Experts of a small language model.
Size: 8 layers, width 192, vocabulary 8192.
Experts: 96 tanh GELU neurons an expert, 4 picks a token.
Training: a variant of Adam for the experts, 264M tokens.
Below are experts of layer 4 (counted from 0) of a mixture-of-experts language model. Rows are named router (the router's row for the expert), down (a neuron's output weights, with its number) and show model dimensions 0-191. Each number is 128 + 32 x the weight over its row's rms, rounded and kept within 0 to 255. Numbers have three digits each.
Before each expert's rows: a language model's description of what the expert responds to; "comes before" lists some tokens at least twice as common just after its tokens as in all text. This comes from a sample of Wikipedia text that the model never trained on. Tokens count by the router's weight.

# expert 56
What it handles: Place and date names. Words inside place names, months and years after in or on, such as New South Wales, British Columbia, on June 13, in 2008.
comes before: ",", " States", "–", ")", " York", " City"
router:088112140087165118129130095126106140131177074179161101126116139128131156129165054137080110152171134077150130165109150145110104093094059129096110131133121062117116133105123143130121104131157120094108143110099154150069131128113133107153118202104161110149154138101178152124139150145136112198184143092150089134078095154136161083148034170164104131118117088161140158091149139106197134102146135148183135109209158069111194158092095234172107140153188151118097089127145165164104143123089114187124085152129135086163077165138092116173149125136125167117100135106096102089160103072134157114
down0:130159148064157119124104061114101141128109144128062139122116147083097118115159146127124132130105157128096115140140117139127183121147160185099091107102199165202176187159128132098138108115144123109126122137187115150148119185116155174124178115136053153105126168090155098044100101112114119141064109124128140132152137121172167169165073127087164088126159145181105147147162100135193124126142115133143146132138136127050064088129172202112083111160151117158166074125121129164164119098164093185119158128155129125169174117141153079162172175056126125149129097082126175087072128166097090126
down1:071121162104142175127155112093089124105127104132127134119138138157085192074117149137130136157145147092168139123141174100180070131116185113164116124104117106115153140079150101155069147116126060182095102129123154117128107107128103054070152174132121218148125126125131145179105109146155127148111084084175089113095083120153079111124098099120129092099186115114121147252146150136170102155133133084067117154176144177197142120130070126140112158105131130151188153106176075109133137110134169101131168106164076140100147098100124145134176172153125152100113128122051121116137137153060178132
down2:141153112161082124106115222145159149115115093113136152165128142128135130194137194109112130130112093117053103143042165164127168132131178103160101139101116125143091167207171126159135081069155166117102126138131127078119105104154139152096148096173122100146125117188123080112142165107152158048122059144099156108151121162195066129106163139082126153186090137154090075121180132116116123098092151166130136136125093101173166158103152161114102170088118099136102173102081104145123128108152107090133171073068169133133085124124153133166099190109132185118119153169100127145138146185139084104
down3:161140147138121144158142067072150171114104146154124061159119118090144126130155135148138110108155088120132124154137101080143090159102192081145110156126074183135107111128169113170103168139142106145121152116141145119093181112120152144103114095172162122107082135089131133149103128099054155178118146111118141125115204169150157118111064138160105187180066151119058124104158099161101113129144164183107178123159170202126154190164115087093141134133122155140108125132190124132062132123161103139110144104170155077215095138135093139143114170111128098119142032110099108158224098170121116126
down4:131151087158117167150161133184101105137156158175125129148132117145137153169173118152124060163113118148120124183141077078156151164096079203104118133104119123120103122086142108146170080118102090161126103151148093172151108078208190140211112107068190124170104127090137068126076219092085127104110067136132089121139155104095106149127146150193154081175113096107120172134168141149183160174170140104077110096171125149121086153147156133131109111077109135111106078150086125149060169120110099171136102106120120139118109070131145120145129136102108138189132080098121161115162096121133101120
down5:125156150069122111141159062166176166141116132129094104103121170101115071129119083114136094108105154151107135095101119188148137130134096120128169112151160114107076210162150095170109193108104079116151155053158121138103192130166191059120167140135134157158138127156061125134102169120118117121142156064115159108082047161161175096103138135132123116123072135093133118130112080176072158161087123155156114117096093137135161098142105123162139102116155187156111167147110171161170117140136122139102173125128078127178049115142123168148136091099148123062101148130173073092169111141079158173
down6:136110103124109121112143106128128059116108083092105092147057124098131100073077112094131131155147170102141125161102170126112078113124195175126113154103114183105175104099097171098126171150124086155141097099075120105132112103110092128148175090095087126203114061137107085147079124097105140093078081136106139089107140143123129095134186084146075089110156110079119098100173146146041107135129137125177118111089109118128128116040119102163122144078158182155116078155086141132098146141106157101184141182147122122055155156174132121102123167175150144076183114140079193097096143122112131131
down7:106131132138169084117137159031056088121081114137191113147097122085169171100061118077158137078156108091171141179137093086095097133156108106157147133070163136130134114148093131135100102147194142142089165103171110103098113119146160088090094140153117133111101127155140183132078118109080169096183154123155185118121164158066144121137098095164141068135140127075155125142097136123101106100111068163090142137088111088149106133171109149165126122174131130162179161117084131127123119121146233138106134186116077155095079114126169143097147127121134082155217143124127117132121184124089116147
down8:123186117111152153191162023133084067102097150120112208133088147098108134121157074176105072145083134130134171134115140134121148167059130145143156179080141104156129127116105112100093096058135186148138132132081140167123175111134116165170130152120100105185125165118134156135111118093114127135151111183162112162166178128175117177190100166116167065195137142110130074108137057118162146212111143119109127109116167160120146136116073154092094138162090143092096145105171105098112094149113135169158117080153096151106111179176120129176152076106095131146119108115104125135156091159143132101
down9:155152104127123169150115000120109146123071123118153095145133128136154148126189089087120052108161138120151088107158108120157141105121160155137165133163094131111098080119097124118126093172128148063181082096113142149154072105172084092159116076068112111128082129128149121119152164101092159182112107150104157133140119147124085155145140122086129000111131137146142119123160181176097102141138112084123134119159153139162112072162091158164121157144125173140165127132094166127139112132117148109153122115150124150116122123117100114093187105174108056145128107155075101091101143116132188132

# expert 44
What it handles: Years and countries. Years in birth and death dates and table cells, such as Died July 14, 1971; also country names and closing parentheses.
comes before: " |", ",", ")", ";", " (", "."
router:102137124095168123063190159155139102095181116176113084147192158157160112166126058112085102086145134139159183181140140085129070116095185132141140119100131062069152090131171162156150153186075126137170127136138132152086171112120139136095209184132172160159151137137153171161109090108153067132121082143153147140092101071148166086096075088165139162116090151126133116163119141081127180120168083143142121135185130077182162159122130121139131113086175176164061074112101135172141119140100112099189130111084131123124140170137115127146166182105133131103114097168125120131163096135136115130
down0:129143091169093143152090106155174105135152094116193135093157079107164120139120157125160104131120115146190099110119143158075092111083129127138143157142140098117151099132097098165151154118110123134161113186104133132211111106101145147185153164085136156102143181146088141129115105163089130154118096129081156098094134149153139088126167065101117146139124137164126147114185160229148100140133165153138121130155096076124116088120115164104174090128127081196098107122165106135122173157099097053177174130095135101170144197183097134147163126236120146097167171189160170113139165096069103144
down1:087066102121107144120118163054159097149147150180159109146116110097161165139183128133104149131118106038160100162074098143148114132128110114100122139087189105109153127111156131152093141165143155085115165104169126197121117147103164102147120132089140064158115135173097086140107112135122129152099088116137164169170175162088073141166129091119081074115141081172127142133109022130163158076138078117157110126122105106100099150176061170168141154158179087135147168129167126203156153087163182122110071154113088137127122087098174074104074097119112080138153102164128102137151110139129135104
down2:130135132130152146104089155076099109137070140143099200122110100130148119159117063158122099154113158123129212093116159114125109133143131186134152089092175136129124179161096097132078121077093070110165108111057169086115075176149183077179173098119140175121189115103088120134094114102159130183138127156149094136151148109182165119151138126084076111163093088192105122142190136127168119110113145136158140119149130151127184143109030090118104091110102083117067109158135127147090078095180135129172070117141112165135114151125111139151161071148185130122161127154158135107111164149075116086
down3:117168141106105141136107094106143119159125113109056169186173117135149151206164179105087132154107140118110136145196175180119160150120122163133100162152087170164073110187141166096147131121113184057167138146132109150141128148105082165167123107137133063140119123149126067093143112119115109159224129118136112110102156132160183134132141131111079102203159106153116068089171085117143121179150090122180148113090203192132144064174138130152145167100093101119150146109073142146128128123175149122119116134139168129085079152097160147086085148163071139117104136129131119098188124170092112167
down4:082137126115144130117141125119163036112145148127148136170130142157164146120170100131151119190108125085090088090109156127150125113149109044166145141078099102160109098131089169126127133119169144193191156079172125118132105098170150116109115172111128146112092090124130139159127102161110125139106086116146178118109094190146081105108071142063179159105126162124117172152147132099113126149116125213118114145118123118104172103077088107097141084143115162115077173074145150149182093113172074228075121116143123095090151080165062106076092120115099113113127096116055088107136097093091109162
down5:121145109063112086171139181133121084135093103127060150179159146055110109154090124146099162139147105131080169142096107154113129098131131140136098193172106176124098078139094164130154155095079109154149129140135158113152146156171129087115088107110171148085110163098076109078115178094134161130123110106153145099111094148157121144108072162109103123182097163154171107074188138111127143149139139132202102080136123220096104102147069138165189124128141159117143111071123141056090128086127134062138096117176172120149107149110186105136151111189148107054160114122121166106180148141092156150
down6:115183107116136182069115111119134150055087085107083182103149095124110105187121158144127074199103116139135116130165107149121123123123177149089138142109120116157147120182088143080143084136131132191147142108120111104111133150142110131166146112141159110148103179188126087090108134075138109156095149099116099206105177141166190102146094129146161051170132129145145118126075065118157122158137134098162200110188159219101140097133128180143107161153181147145101121123171085127135133123193182143108081151165098130186081102127155123123084079118145082158090123117160101098145139146077150103
down7:173169095098083141147098107120106103117196132147168112114155158112162134173130157122144128113103069156145133065061088174141086090093180125098124198098168089119109094113209093162140077057106133152120141112107143139105137166142107100125118086148121180130140124119114140141127126121166128106106108165107112115100145132186109152156094118124077150163124166129106144101145105119135162097141091129088136117147145152090217115111146162098132100095130092172101168131204080115146217137153164162129137134175082056119098180192150097082118099103144092181167165160107183113169118148179096113
down8:133125127129103109130157138185136129131125088135110142147133135090105124097056082100147149158110114093117166147127158056083161114149114137187170123134118100140112098117136112140153121111145114151172033174121142096129076179130112141080142107059115148153149183136150178168117093207198089104131116196156171153123148072151166161186076166161169088138062113110142153145149096118116135101102106142213093098149148086113153135072091126146144113105100115145116152198125138117140127102086153117117107130073148173150155187149110111163124067148117117125118162125153125206129135186078071106
down9:112119147070117059104146131120092147103185136121110127173077161144141126124146104219130081205170114123133056167108160128139118114115150119162114106147109131153131188153125134179172065106131130086155152119109059112122102072118147107166159102082173162100093074122117126137122127184076101144129149146117105084107122097107134158151214093170136144145098092145155134152059119173148139176130084092151105113160103168079075103098117098113126108182114094137144095093072160085107109151148103113150144155103187145106135063057182112155198132165149168089156121107136094131126136109117143113

# expert 48
What it handles: Years and abbreviation letters. Four-digit years like 2005 and 1997 in dates and seasons, and capital letters or periods inside abbreviations such as U.S. and MVP.
comes before: " |", ")", "S", "–", ":", ";"
router:100140130130090091115098114128087160132152140097090084156136127178063086187118111151120071153123167116204109142136066150179152083080164156081084125101131120099173147130117103200179125116139098137097151177103157100112113107138125140090130124149116151142165104144171105106086169142134148144135113187100205102098153094122119072092109186137152108179088138159193165094170155112142156129193100109158094143165124164169161185108126194159101138104046098132117108133136174081108114138134196092148143099105069142127041114126115134152167123133153147150140118071129139146120096098142088126
down0:121075120098081143164116100095072159163153134136138157136128095101136175112169174110119114179068131134114168108105155170091156175116124151110139138132113145162115116115062118179123126068122156129132189094163118070176152165155135207152136132180069158122159098157156096113079104165189165087132119105184083198116123134165111160141131077114157103117118104154193098113083171146185167151090163112134086141177118090089083108094100168110176153149126115096106157176097138121111103092123109083100149147146121145115101109118133135100115145160109117169095221129171160168083141138051108108
down1:083149192149131154138175186134140207097157118124113126113100117131109107115124083108119124120159076132124093138110125095122146143123088152115163085150121162180166112119134097139210162097108117174101075186087113059159120153124149158129120128150171121080142148063078167130123087140151150119144178132093150090150107156138144114174145140054123142095162098111066067112079137137119095113095174046035203155125144132109063158134153089167052132144180150116133147114115099121141135143099133155109094169103131117121094153135169088165154147111185141084097095126130145136135147088104163072
down2:163144156137110130112103103047114104096070113184138086104201142123126127076092100171102093131134121143116152100078103159137091165122139092145192203150118180104120163114114161119152084079165148170046103096143136063069115164128131224127132110118119131067126078141115139082080105160110115086114061112180085146145098119111092142146092113143086107080126119177089120136133129180153135144121112104134128138117119145083084134136083084153133151142094140153077154112143123088076093134130109158134125138098169122166113080122049128122168120126107122133100138092043140152057110109140093124
down3:101089174148119148107137207133139139216139109145133093178083176171120105128132097132123083030176100109144192093155083099136177127135096139102132113124163140174084147140123123099136092127156159144067130158110094157069156125131162123141152144129117128137075173150144145131127143078060055107102193126127120137108143152099124180146117128086132146168127105086165070052144148041172085111182112142087169173149123136138131136124145124219154127107124122129114082118122133146204154071165096128114127072167086154168160172107111143126108137135124129118118123152124117122171134114089166147
down4:163081078103112111079094151116161085076094104156124117145162105194109104095111106114142066139168190135118130153125119093099075130104107067150160190112148117139109126136157065115129100199055138080106120135104113089145097159152140091148185095151115116087125126113144128150081157099091122149123149186071118068123127182136077102170074098123129183178149134121128123138137132094127143180165164110104140132093097172134119092151139110222115134150142104073090146113113113106106090108116138113162113124178079133155138120155157110145156170140142215147103101097094084158163218169119152118
down5:099089180084123139114109106087170100157089162138140107109167190085166162179132084171090178123134122102168145159127157078099118177090136151203150175176104075186125096155073132149127133149151126175084100080143120128121093128049109140132136130131158089122137148093065127105073119106144104162203171139117137127141125112166123148130105145096169042183162080106108163107119087133171100149116203130150111156118126170185135121114184152137114156131106143156146168133129150177124091101088141105179156123139123147121160134122116108124120196118131094183134172077150109155179092076147127075
down6:143147165094143121146143144140112152140069165137060073157099079086134158092150117115189130165120100114133125103121134143096135127129100069138101123119096197090097137095150133201185107117088061131167107113065153077129122127115087136121158138134129087103052132135165108109103192125160145125143109171162149125149116110130179169100127156142103161150138129152132155137105164164125144102141125070159126133095144146113124111115080166155067058075170152159114116116131085106181143067086138055124126147118165107193170146165161178157098065145166157050119129131163145072098123167094157188
down7:186180129151164108181093053101114133155157125048141096193091126141141133155126180132094172103123187120167181160161140112088156102061122133149140081153116097115116066169081122100100142162176092095115106136161100105187165117150150127182106086141098134141161124128144119149098113146137120148155111082156122121131132103123142139029109134126136116121146134100098168180202111144124096050152108100134163108132139088113152123163131139154150108096126118138195162162150132148154172087125123094149076175107117145059154147145122123148098038049130157166148092131078128113107148118163076108
down8:127127134151147141107098033058168126089145082180095118117051135109144108167080118201165155129122084120086171096146157131099119124107091153115143192090124109128112117094101135144092133064062178132133117102137092142142084087146098162177117159095133090120120129124084116136069159170168142084131152095165119132151134098150087158142130147143084136194175147118100099152055087170113124100197120126118114107134140123143119083130118108160094155165123144066136117056141149109048151162132164149088104097128117103174145146126125112140176134102065164111102118078157104164119089069105083089
down9:134142163112151129158163136144111144132137110101153119116130096078129136107098116113095082106137156192162092115079125095155114155107156131077123184084134215122149092140168136182146139108148105139066135193085076100160120123154175154135141120199109109111121167131128090120101110053099130144117073090088062106166175160156133097140099111102154086061178144119163075119156139190152101049126178148100100122130106168130117155150167140169077173105112115124145132098086117058101102190156137113119086133193087107119165119160143094074184137120171153112114107106156124121104119087149062107